Experts of a small language model.
Size: 11 layers, 153M parameters.
Experts: 32 experts in each of 11 layers, a softmax router, a shared expert of 384 neurons.
Training: a variant of Adam for the experts, 1528M tokens, 11658 steps.
Below are experts of layer 8 (counted from 0) of a mixture-of-experts language model. Rows are named up (a neuron's input weights, with its number), down (a neuron's output weights, with its number) and show model dimensions 352-383. Each number is 128 + 24 x the weight over its row's rms, rounded and kept within 0 to 255. Numbers have three digits each.
Before each expert's rows: "gets" lists some tokens that make up at least twice as much of what it gets as of all text. This comes from a sample of Wikipedia text that the model never trained on. Tokens count by the router's weight.

# expert 8
gets: "0", "5", "3", "2", "4", "10"
up0:127137099144192115146099112124094096106109161156091122074078110133122145120103135093121117158140
down0:141140139160152153120082120088118132179145129175127134134116126125099121147115149133164113077148
up1:125173141116172121133108122164132126177108140132111124116140155051132093106123151160109136154155
down1:132145113106151138174100134166107148139122124115104124164063117103102108100173115153160139162117
up2:150107145125131130154133131154145125120103147124122124121095114160108132113088119095096110123077
down2:160160098164124080121149145140116147126195111175100129138154109118090113151098155099119144129135
up3:158169183101146102158129120123147147174109110177138099119135148113104132104122141150157097127178
down3:111142156102144121139169090148110131061139106119148128146176150140111152152141139149159164119109
up4:115110126131100136107139134125121105127112185107153131122178096140149131107112119105124127114113
down4:130151159134144141084109178151142174104089115113124140119088120143084106143121130117099090138128
up5:149108072108128165102131118146175112173182112134167133140129139099121146127125117115155138139102
down5:137146127125174117109145198132179139146140131133111171116137122128085143141135149131135099125156
up6:140125146125123096115104111154161146140121112142129078146129167125115118154112128143120136113120
down6:098112141080157140141113156149132159081097159117132098112124141147078144144124111111124140126105
up7:112146138138097132136097116136134084123142117089132103146098104103124150110144150116111150139172
down7:125152137127138124136113103156093165102152100131098066148122133159062108118130127158135130138165
up8:104122136113089113126143154117124167130107143108145166104138147142133114132114087159121095109106
down8:113097110126151090135135154156153109108125158118120156127072120141109102115151163126121107096144
up9:126166153131113118119131132122133149119150121169122137097146145122140145136120116120164127164135
down9:102123165182155119140088110142110145114178131115134144130121129110094168141123090140112148138165
up10:121134128109137145101142160126131090122124121136117093153151102143143158132125159124097140101119
down10:139124113178134087142115158175157112116097173138102123127139127143135151157127129097135093109153
up11:092122181148140157175149142121094114120157105163145084140126127165133119125104133132154125108110
down11:127114155157101133157134144121137123101104101170099075143110138113072130165084160136124131147119
up12:168100060106133112183140137105097146163123115183125111151121136132135160118070150148073138080128
down12:108089137091135131124131129123096108126125115132132105162143132171078166147128109129116149071119
up13:136096123129132122141173143113138125109095176119139114122138120102139141101079117117176114099130
down13:130141149150175144153143195071179156179098127139136136129087133141085131165131138104155154107127

# expert 30
gets: " was", " is", " the", " were", " a", " are"
up0:133123107101130123113083137148120104125149097109152179106136122119137132149139107099151139107141
down0:104136114118132134142117176149096109132122118134126138124127132110101086128140110122152133094133
up1:131152119126122124161147156110136082176162115114159161132132203139132134108126172118110117125160
down1:160182097129107128131165161138104098136117123174125129162125121155082101093117141123101118146148
up2:169155139123107151085134157130137121139121122149115122120139129126115110141123109157157124121141
down2:090131124183085146102140175103103102116108121128101137111136172127069115124111088092133116118119
up3:096094156160127127128138162176095159080049147105115108144097093131144100090110135138127151134115
down3:133059137139142104167153186160136076108099101158156135140117073105076135130129166154126123139177
up4:122083140170144131125168103089151154139156117136127110155122137150134134176164124177136126166088
down4:104123193157163148138101124118167141122104136168129144133103141122077147153087146144146111128114
up5:095092163136139116146118122132183123194094114189110157087126123132117142133173116148157125102086
down5:187125110178131097144104131124115150113174103171181091142127167154064161145143175149139125196148
up6:125159101154132132164106139096111143111125092122117133092126119125167116142141119131139123122159
down6:119154085169078139097142121134128112163084156150097101104122119178145096105139128101196127163157
up7:114158094127121087148057145105147115101165116127093117122122160099133161147119124167144097152104
down7:103098127117142109140147146119083131132110156098101187090163161128085141133100091125156127088127
up8:144091151123084125141076149148134101112097142095134105144144114131129101119139123163173131113165
down8:123086113148143107098125153088095128091146129090141123105103134129079146114152125120160137109144
up9:153157156135117116150122121121149120124082144174113116143107153079129202110145163075118121091116
down9:092130125118137099131138131132117108085113103088104147132134104148084134125115149119107145135125
up10:153148096127135147140121144131129098117135146090120117102135107141125089136159117112190114134113
down10:150147145142134141119099100171118123151108124161096136104115128159057117113120093089143129130140
up11:129150111120133096159148154119119153126157133098126129135091139104125131127127089135099097151074
down11:111094187126109124182105117109113115152115169128135100164111147108085151121146108113126086130141
up12:111173171171137149091169136179155093136124107094147133107137119134128163155101141116138130107128
down12:148186117173145177127143127182115133117127076136075147076177136139083105109112146144109124086140
up13:151154126107116133092126098152128162128169161147152109094166106119127130099133102093090131092124
down13:142108139114108122116135111118158142089147125155147117170134090128088126158112103140122174120146

# expert 11
gets: "\n", "-", ")\n", ";\n", "i", "is"
up0:135129107112189138136127164102134140151113115181148097093163173113123151145179151149108121225163
down0:092117165164114156087156124155122120162107178096133084104140142132099194135117105124129163123154
up1:151116118105144095140117126168140137118119166100141136097126141154139147117146143103135115129114
down1:140111074157137123178131090183134142094159146150102128151114125109063155156148125080128118143148
up2:145125128149103125177139153092117123120128158135168128084134087106158154140123162091145153104147
down2:150164129142091103115111121111139155110113135140143076108181129128098143102126124120138117107086
up3:153121117106118158157184133139094124134122102130137097151136095130149184146136107116112155130128
down3:137051172104089111132138140125106103159123134126112128142138103130140124126105135141105139087163
up4:109106122120149126130157118173134145137165144148107123100140137115144131149161153134116138171132
down4:157137141140155148082114098147117166168078138160168132098080126117135095117123124137155140103104
up5:109108115072105142154158123145129113116136085160171105110135174110134121108170132103132092106123
down5:097142112117102144146124170144133079107160105098111133105158125068062144129174100112096127157123
up6:119134140171138104142069127115131147167090122131147087138130092136119081129122170134130138114128
down6:108145125104125135123063151145165149166119102129132164120109139165130114117092138138155103124106
up7:120072158134121138136138142150164090137115078160112109123140133122099153147136126133120156099152
down7:156111139126099127114103153167155121133118135124109100153146105126109138112148075106115147157143
up8:167114081156104101196096146124126109171124129119127136108120062143144111150116104176082109140140
down8:135115126161132099092092119095148168092118121131177139113095095113102163134195130123174112101071
up9:139078131150158091145132117124120147115115138134135171147147109147138126126077147108109093101164
down9:153164116117147099129151134139107163164073083143121150126103140135124127136125141121146130085120
up10:147159131128140124121150120114090110103102106136110110102108150133159141153132120125134139076149
down10:120155090151139122131111163129109092171121136160126127117124146148038090120102125149116120105126
up11:164093121100172104146143134137143165132083148129152138154134150133146126136241148111163109136116
down11:125145161146110137103163141121117126113128134124129150096114142169099104130116116128137150052129
up12:095131118136109141124114148131107149119125146158118143136122184097146135132091105125104132123117
down12:151137145139145141132153100102123154120129101119125117103110131130143116126144144174117155115122
up13:131126121135102126136073140162119110100116103115114119157163146063139135129146176115154133117145
down13:109139135129109114080107139141125131125090153134135144148150144105110105118138104117124124153155

# expert 28
gets: " ", "–", "-", "″N", " $", "/"
up0:139172097125154104118160172122147134132153144162125117103100155135156132119128106114124147124115
down0:083130150125169080118150138152142125099100137140146133127163148163106129180145163098156121093158
up1:085133138139089146171136097142164109110118143129155145121121115113128137142126106129183154129090
down1:104090123105150122085133129124110112103114108106128143145128127173113098131125131138132097157112
up2:116107169154135151104130089143099124101114149146122132144135113105134163129142147061101170106135
down2:129146138105156157054149147122124108098121122095132149149113122140120144079145123143103152157092
up3:098108100112138119124102082127111162196099156091174104061189149154142159099151124116109108114112
down3:097123126139148110115139087112117126100131105136112148132103107148092110157111071093141111147123
up4:177138124135103149104136155175121114124108125132082116144119113111139159121145162138106152104145
down4:126108131113174143097113129141119145133131122144109132137172131125125152126124150111123094123119
up5:170101109101161218137118153138133097127185119127141080122116154131159119128128159135144149119186
down5:166136156146142135114128132149137106110131121116127168099110118127125126101124104138155163122165
up6:148178151157153140173144130110116109123110138124145132115121100123135134163192133156147136086138
down6:117146114151185105169097148108144118150133118145106114114107138176125098131099098074144072113114
up7:079108157080118149123152110149113128121088130148136139166103132103142134125153108165146152140126
down7:104158130121105113120151095152088129119124145150116187111122119140125117138115125090079088132110
up8:125166111123161129141116108133149141149126125129104109152136110116161162107137124096130137125139
down8:151083113183108086134157129134141131093125145171150098181087123106129071149143115119142142181130
up9:156100144150156084120109117112156168136126187135138118099125148158128198148124119120157078148157
down9:128137162154138135069110144097121138120078101133145129140140152154072142142164135092125103167097
up10:110132113132148097124133151138162153131128180111140143109113152121144158154080124093133122115136
down10:122153120137075105144154128132131094122142155109108090174125138163127125113114123103144126109153
up11:135122188145153140149173141112143130137169131091085136095119112112146148174162108131104116137130
down11:117093120124132136144096140125111106127135128134121151136097132135099143127142118146138145184138
up12:126144130104123118122134167110100151160138101142152114114116144133135099127139162128124101161152
down12:133112131167123090085119141154149168121133091135144082104121171129124083154126117110134133114142
up13:162166153135138096082143141138112147172116127109135147095140135142136099113121102125132093150163
down13:089170125129139117115114160128121110140087114126121145144149185154128118124151149096122121172118

# expert 20
gets: " the", " in", " of", " at", " The", "The"
up0:140129126121128111123145155126112131166100142153132143116146118082139165084085134130110087125071
down0:125147164092087128151101134124130150107101100091081158096153134107154106099123120128096160141092
up1:101093138130132161135130126161124114119088076128157136147152115108125094103153136146146136148126
down1:120179116120118114128140125140116157130114168117128125161113134112038139126115119125161129105112
up2:116099131145133116136114080098132126092135118144087135140124139153146137133138071125148129104104
down2:123116069129167086159114126090134105124124146122147105158128132107070080154120126150158119119119
up3:102124161153134140124151119156166139141164093129137123122149135088116148094164114125126109105154
down3:127115151181112141082105134140082130108129121118176136126139155098000166110137108142126121137089
up4:126121162168109094150081110090147115132148096124128157148139101079148106142090141115121139116118
down4:154126131159095081143118146165107174121124124138127150109126141101126147131167115113106135125152
up5:111154160150136153132124158159118132157107118076129156146147139116124143112128149096141160109086
down5:140176117146123179161095133162087119143154098138077146116108118139082112142122125137096110126129
up6:125151145154143154150150155122145145134130141143106122152143160083137188136158130095133075120071
down6:138142116153115136169110113150121145078175128124152131159142126105089120116185105111185112127099
up7:130184138159098139132138117116148153141139123132114098178130117128124170159106159100161091108067
down7:149097075096117091101142106081112098162181114131120101113176147150036146112128132145111125144106
up8:114075151137116114176113137121100139093157107104115092150143134163133148091128101129128088153134
down8:143125165090092140145082107133111117092098132111113084167126107149112116101148141122133166141178
up9:162112142128118139178177132147135138135161145103127128158127104141109131080131151162120141148136
down9:096165161188108100161142128144106126137119175130110131132127151117051121140127096073091089130095
up10:129141105110157168129126094146115085080099161132102139138117126118134132147100127107109139113124
down10:140103081203099153117122121105099127125165143121158083126192128134078157110083161117132132173130
up11:100129123140128121151161111104130165143121095147160120106141140148126157119146160138130101156117
down11:159104150188098129093161118124097134106122130129150099117168137107017180126114133150121130134088
up12:121126185129131158147127124097120088138101121186144152161133103103140093118073149140124166125109
down12:102119149093121143133130117149112112181117144152145171111127114181135160140169080139094060133126
up13:159120132129151120133157132114108135113136118147144101149133100117139154128163139115131087120199
down13:147147102179122122094097134141083159156128120121148097122136125117036138140109136134111120137117

# expert 9
gets: " the", " of", " other", " all", " on", "="
up0:114078141144080092194134117131140116143094149138175120153147141124144138092150115104123161162128
down0:103180141130099135117104102119109141148100132119127140129128160131075110104124140106076154117134
up1:126139115131118114129125079092162140144119129100172112128131129137139106126157080136093122113179
down1:121132105102084132134105122086147159130119126099131112134113116079121125133122114107104096151136
up2:171141127146120132154145089120173106069097136147118127198121127147134118145146133101099097162121
down2:118115104083129147127110130087091126141137152137097146154160123164035123140118101126141110090144
up3:135095101148138138143144095118115118132135159114100136136123109129123088163136117114119049120139
down3:140131127115121150129120133116129160152111143122124141138117219108000129118123157093121119128110
up4:103142098124127129164138128097165114123130167119135115120125150128124161128148128104117109096105
down4:077178095156110095176112086133142125099124111080098118104124112156129150161129104123115131140130
up5:159143139112134159124138135144120183156170147143133140126093142155140150109140083103090028139122
down5:131158119142080119107118091086109165098119152107117167145132107124110159111148102135156135166157
up6:164189156086153142130110117132113134196183136149118133136160139103148106142138085146122122142133
down6:154111116084119163114096162192140110136132107172117115179134168130101112192131113104107129109124
up7:107115149163108175167115142156119121162095111123118117113122119082130135153149108071119147102151
down7:113143114135129128116145128139121156137115106091154133139131116107004157161140131140113193127146
up8:166106109093115110130111099118111148074075113122112106097144120103121125152081149142139123124133
down8:139089132134165128120160157140114118102142117161102127141135096112095138108128119132055103156127
up9:146110111162144155123124144141157103099112123141170131107101125134128134136106175115129114083121
down9:127095156123103155132152100174140146110110111104119098079169109118117171119145134103142154142144
up10:139135128145127162127133120108101143150121146127120114129160122150157183137151133078049148148137
down10:147154085177123124108199152158147112138129138132095163130153106122134116169064116110104173051144
up11:099108089149085168154108153133115123110090146140128102115106192086141124138135140123106127133121
down11:128136132090135114116142117114128132131136138121150144134138225101000129129127142109109111125131
up12:071125113118154135094129091122092159088123135135128142100149152132130184147110141112170150116160
down12:106152126149107115097159106147091104091111168124096136123128134174055122113109078134148142111140
up13:151148122139113109134131168131149114142132193104058134099102124124142132130091178106141117137114
down13:135127126100126138128139121140124137118123128113140124142110188113000116126128133109127115139125

# expert 17
gets: ".", ".\n\n", ").", ".\n", "\".", ".\""
up0:087160128150145125111182140134160115127130089126130153102146143103148142149138132071079163138114
down0:155108118148117111137177129143122147152142121112159129148130129156062119116125114139129159136127
up1:116108132131132133131164135098141120122128123156106104121123101142142206146161154078133141083155
down1:130165132146059124139100125121111114147065105114156123079094102135113134137137116096145134090087
up2:161130112106153111108141122118117096169094138117164126161107126125129115116155112127123166121154
down2:127102129160093141132101101141085138127147128146120171178158121122032165125126122137154139162138
up3:120160114157129138127152113115127107171103094127134185112152134114129153125103141103110117157109
down3:134092122137167143143136096125093113134152135168142123133174098177092103084096147129109072096143
up4:144135104107118112139127152130112181144123113136141104123172132126160132112120112145097109112100
down4:145168145156144154141113096135070102108116077121090102105129129130097149124165089118129083167155
up5:118110191101152143153108165131128129135144110072129097130123141094111120128185143135128090107128
down5:123125158139144093135088076137121142155137171152123138151166088128113113138154150141117143151106
up6:132105114107096174123155097109107160121124145151113119174091118122113101102117138137127150140147
down6:143163108113132169135127092138127124102134125114090141131095120122027119130148115162143072147086
up7:141166100113094096100135116132154105103138107150113102103153150117128128137102117104084101136110
down7:123106132108149144126136147159108138129115179133106157125112142130080118171124140111124108139113
up8:139108125168145108177143130102136147119134127124194105133134101134136154136142102130095116139148
down8:122126110140129112102092117124171132113122180074150158087160103131090139127126112125128093161118
up9:121082139149101145109164119106139132161143103149161124124127127120138100112154110121119097133165
down9:111099144100120138108146163093090135115171131158117144114122095144061120160103136128120133119101
up10:098154103108167146136112111108153106186160128120144127116148134121109167168132096110170129145089
down10:132116147111122152128190168140171158120147129159104112144126092146000101162108137173148128117126
up11:119157140100141113193098110111138128119160108097163121141131124119123125152103145135142115111090
down11:175130129139130140111146186164126128139122122154096154159117145159000112144155143146090094163147
up12:153134119090150157127100129188144149135096125112117165109126152118120145116141135128168131122151
down12:131142134141100118119149174146124149136146125154121169138139125130000127111141142130137127147167
up13:092172148141141116091163117132153075191136154126135077109125137122113104136152156123119086115105
down13:137107145096146156151111149075148125137136158145115130167133087127000145144110138103124113129118

# expert 4
gets: "|", " |", "-", " |\n", ";", " \""
up0:136165159152112105105119134181114146153153150086115141088132138109150105146133124129121107086178
down0:132152149142115127135094093121127089174118126109130163141143130083032102100147154197118111128085
up1:121109158069116141111109131117133094125133107113142126188145097126111102104142126179082128137154
down1:133173136122091140130132133154111159124167124138106105132132181142007147143127121153148059125167
up2:129122165116149133112098109113094154097148131153115131125127126127150142158152140170118121113126
down2:125108106149155082108074137123137042130081122102140114108137127163127141084117129055105100103149
up3:095173163111158152110166156141101137057146135092155166094156156135141117120162096114168096118139
down3:131104147126151129122182122128119124079099148119124135101133122142122115141130068132086157130127
up4:122148140102136114100181094137078101141124166084148141121117124152151121132156182133150130096154
down4:127119122128081104131138151141133100145132111139137131165117142143108105119141098164105141112182
up5:102164155157111152121109101157132120139110172112115147062128138110121121124158131161112154101120
down5:110148141122098176118128087137117129182161121121110140164124122126060125145149157166140100163128
up6:144112086151076104167134165114168138148095108157135131100115137146132131131109117091133138117157
down6:139098116164093147142088133112170137138153132130099080114126096159118122159105142155145126143106
up7:105163124096164111133164162101146079109114123134117142090149118131125138103104148117145157132107
down7:133117120132160125118139178108064133161115144139141117134079089123132151114112090155140124092099
up8:136104125118134123126109142129154110125102110166151114144136116134112115113175100147109110149082
down8:138127154112182130115102111140145149126165119109147079142107131104136160164125123122112130113142
up9:144079091148123075104136118136116125126115097109214169133109119152130132127159112108137120177144
down9:142131140131182140075135125174126151132127093135131132111167158107017116119156093138104142088172
up10:077144121132112112082090146119139129188151114147174148136097092113131158122109136116113123118148
down10:121127092097164154119152148084084073124145091130122144156046104139092129121164117145125104124166
up11:113156149062132138114124143108119112125143110161145176151136129127125145128126143139136137158165
down11:115120143165121125124162125140117184105095155117110114108131126131048136142102117124116129120152
up12:119118102139140157122130074123118127092093127096106070159137132119111129157116139102070147126082
down12:122112141143154181144141136121107129118104168122145173156155146148139090114084146146149107136125
up13:108167147092088152109150093178146138111101131119111106110088175116137113111099140102128120090139
down13:097118109166116127123169115138121130139158126157142146071124139078132123100150101091108166136108

# expert 26
gets: "1", "2", "0", "3", "4", "6"
up0:155128123143158112132160126116139084128160154133129143138115124123164109164191103123167129140119
down0:117166091118138151108090157132141154138177114083105142156097134136114090182158133126133165146140
up1:146117118110125106140118095094130099131155116139185152065146153105162143137124105143116133137084
down1:106127137127167129103154149114113130146129125130136106135127152112127083096108115157141144126138
up2:118131144159202142167136146140187189139092170137148108103131135132148136123146119130109138130155
down2:093122125131134111110139114094128137091115142121123168140081129143108090123172139130090163087100
up3:126086131163162137150109107145123164179115133158135117135130107091123107122133116137134130113119
down3:118098131098141134137188164138102132095117130131116091121158137125123158071099089138108140154118
up4:116151136109126135138123092134069118134134101115138136164117109153149079113091137113111127167140
down4:113123150117118158156158169167148102088102155142099082180153064111127144124124093159111073119163
up5:137131154128125146135103094158142144095151102106113110104164110130139117094124150099144117104091
down5:083137154135145125149093082141171124112095086121116125125143082139093108137109138129122165133114
up6:081101104136175131113137107092126161146094107096129129154134080161159117150137140128116118098092
down6:112151118131149099084164154126133124104130120109155096142085110098121124137118125127184125118151
up7:153132136139164140129159167127146167124102119147098084150124122080155152137165127118139154136122
down7:128121133161086140151111122125132098179122120137133102123096149076126123136108109139138133083125
up8:140070077095149138120129145130100141135127138117105108111115115131144158174112157130150109130181
down8:144075176099144128129107163148113142058144075160159120156125133163090112094129155149118143174135
up9:153144090124132128129100110134137108107137109111143094089129153087140096102133121119120138134125
down9:124113150104100162144157154113118130135104140094088103144104168102090145110090131133109139090160
up10:130122145173153121149123127127154178114112125124098126161121115115150170149114141148167123077089
down10:056142165138139146164151110123138135174107147117114141115127120108103129101073157126142144136100
up11:099066156118180144156119118119152132120108144153102101154116090129147124131117116133142126127127
down11:133096107114117109116187134122144106082122121132182102118151137120120116092150140108131125137111
up12:104093136140092135156141124139146120114146110122122117172142137058118166139153146107096120103130
down12:105090117134154108110108133143159085136114161132110109103054100143062127153132113116155130137161
up13:122114130165109116124124148142134131177144074122134133140150100145135139115122155121117127164077
down13:132132104181154113099092116162113126138102105095130112116140106140103094169138151125145146115159

# expert 6
gets: ",", "),", ".", "\",", " and", ";"
up0:150139148128112135108181099118160160137104129144122113143129127180132116179122095136124149089150
down0:120157137171131116119146138111110148091102154147118113152167152177086096119127105163110138166128
up1:098077143111141148091152131116146117115131113151123087115134123102136090083160099127147099117144
down1:146141089166116129139157117170102109121164102150102088159138138149025131166152115088134120097137
up2:147174146144118133122128138115117130132102133154158119124152142147150141158138107122118125114198
down2:119163141161123086154157132151124110107113127115151111109143144139113099081096116100061153103152
up3:135110120125085150120119136158122079111184082168141118169185134092102164125156122111148172125105
down3:116121095114130156157145084150140190106158157089120132137142129119151166132133117162124124140111
up4:116121086175157124165124127151142131155154185141183122162156105125127101120108141090149163152148
down4:122127138175120115140113133090119134143144122175113110161154129164133172104126124129147109128127
up5:118115179169178152175152114184138136154116160117163116140129157135155154123073139161121138113140
down5:135137178136138184090101116144133142150104140104107153130128135179157158106126131155110130124139
up6:142103103134092109128109096100119170136147110174128134131149136140124130111112102137127119115140
down6:107122150152123114158148123086120156158162120167108102139166105143068122158155094128119096120133
up7:159114105157091115107081153136113124164170114155124120133112095133126181108148093125164125136095
down7:123103148154134143136115158101122127102120082174141110145111122122060114120102085117137137100162
up8:141088110099096176130106106124132146115145145113122102133163131136133109105108170118142171123110
down8:158121178127122137105086122171120114142132087117184136134114086106107082134133093120115143126158
up9:126143123145094146094144091109186166144113144142113147133126105108129123126142124073119073143147
down9:154156101157120100151131108143139125081107098158145097144138115147116136123176116135167133127170
up10:110095124158127104137121137116120132151152114141154113118132129133140174115138113105147135167079
down10:162179107151135167135138162143087094150153153142136119151110132131068168144120124105146133122113
up11:123123153103116107130108169147146138143085121112119153121158106121123101137069119149161163106137
down11:114091145149078131166157098137123145133093163079142136090150137127114115151109123143174096172126
up12:098086133174138118187140152136120098112145154152178080170134170156153135147123113131127140122100
down12:120128136141155113129105148114078125176152125179116139213095145142146110113102139135119144137109
up13:138112134176125119134144129142107127127154121118138123176123154111126144188132116126116145146116
down13:155089048097182106166136149096120131102115132120143142102093130126039132125078162124116127160130

# expert 16
gets: " ", "20", "19", " January", " December", " March"
up0:141122146145137099161140117104133147101153122155133117116157144146158122118106116110112095096100
down0:118121115073118114153125143129184141134104118125104165111138129142105141145154134102130099124135
up1:157118154094094099142135163152122093097202097110130126169117119146134170122149147107135088137145
down1:151125084151123111158137136138179130140085154157176114110137160181094145138144083149130104116113
up2:139128140077128123111127160129133133145085110081128150153152170111146133090151120099134097112169
down2:134162102093145143098096127168123138112081127075130130132145114157156122121175093108096125155124
up3:096090105123124135109098109137100144121146112083077103129141119121123128132128161115119132176121
down3:089144131121127124128122102061163144124089088111081152114139133178089125098106145167107115163110
up4:128115140098130117151121175144099135169149130133148117105105068140123162107125120107136115157172
down4:166132076113132121097134152142138126107161160094127123160064097150088164155119140091137132112151
up5:089161119147164151128151105139114193124136130088126122118135157154166114128099073109138161138085
down5:104133106125158113155123135126169123127117113087123137133124106142086090122102116096117181168119
up6:102147105145157153117084121163097128161132133128118111101167117159136117083165138130140111132134
down6:101162148114154148099136139120148154140084125153136134113178148126164172139105086148102079149175
up7:118133154119122170123159131103115154133130176129087181134143115114148143105131110100126091142163
down7:098144110137082159111146158114151119147111157125119136156078119144108109104084094088158118101169
up8:091117074152120123121095149146165076120139106082146176121129110107143206117097163108117108098114
down8:096136138129140125126102129148112146121078172136120119100128117108114146083124124112110130121059
up9:113119152097142167146080113100122139131124123124170124150097090127133125117190140117158097104102
down9:129103143126151152125103132130124125136161116139112115166129108134087126099144108105143128137147
up10:116138110137160164126119131137153078175084126145128156124148128101125104164123164131101155124127
down10:102093086127142108143157150188112105120111140083115137140136114158119132119150104096116135114142
up11:120104159121106164137125121114101083114136125068158101157133135134137133121139178149140073141132
down11:119150140136116109104134141093106094094106149115107089127094089085091122102098109133161125108145
up12:150138120121130151168120118133117125125138124126114140130168116113140112166115082113153143082160
down12:120089113100137135086129119135148107108106147144145159092108127156093092099151115161083095141121
up13:132138113163152141122065143127138131102115122102129115118141137143134149176152125105163103152140
down13:089154136156118082117191118109092115122128132143112135121133134132074133140115104133133131139098

# expert 0
gets: "19", "18", "0", "20", "52", "%"
up0:131122141104124135147182139101128138152139138119127153136101146129128150108108146157130143142109
down0:125110099166098136103125142133125127089149095121130133148080162177146165120171103112150113109131
up1:127147157150098142115133127107112108126114109081127150121116101151132142162145132107133129135138
down1:143142133143123135134123203106083092159123127129127132145107116108096150123120118115114130102173
up2:102163160150099103128082105119126151117122126125132161127134143105126099120205103143167138165098
down2:159111115157170137100102109132123141155149085093165140118132169170111163098124177134125145100104
up3:111173130124159123127109117136111172144155114142179130115136088153152099127126108147118103167108
down3:157139146128165166110111102117103109109144130103121167131143118134102117109148136126113132116114
up4:113117160104144141122174125127192108160121120104138149129120138107132118129097135082137146130124
down4:125097138107131140136089147148123146143124168093137160137152134087111155083133089107123117109144
up5:132128135126111110132128103132162133182057129145115143161143106129125117175155136139130142114138
down5:105110131116097107087097130090133086107116128129115118152136061121123095123113149108123128105174
up6:124154134140142121161092137107154110130119136124112116131092131111132131163164113099126110089112
down6:130143099101170113111122161152136122150196142110101103138127137108094126165146154091154128127200
up7:141139160115116120120147174123128120121106134134153157136154141142145077141134114126111152174135
down7:122119126108145132156097129194156116126159145092163142107133115104096144074097114129138137150135
up8:114120184096165185142129125154106136159132148148140135130133161135144137208132158122095101118140
down8:147085109124112166119106145121101130067171124126145138170136135097123128135153147119147091155112
up9:121136150125128132140093185128141126118124095167172115088145087118146100095148140125159147084132
down9:122125154129164131123124137104086188125129124141106121113100125121130097132123167127121171162125
up10:150115143117175124142178130127180166151141107134165147109096125141149103137123137107053152117121
down10:145130124128131126144173136083138142144157147124157171144076122159117145117117133113107146104150
up11:103150105088159129114117123150114131163160143086127102131165145119140107109097144062154155147140
down11:146135097104139113144126125162140143103127106136124093111145108159118122125106115096126145140114
up12:138160072111084108090148156107147154135118146125103144083140145119138139149139130138147162147153
down12:085158130157102132120122124118136141121111116137060157120121132121097097127155102117138109090107
up13:084145133166082103145124125131140136107085103112145139152191109097157134150129132088147122125173
down13:163163146121171147116110108078125142158130126108130099111162120070130076131132139126148132184086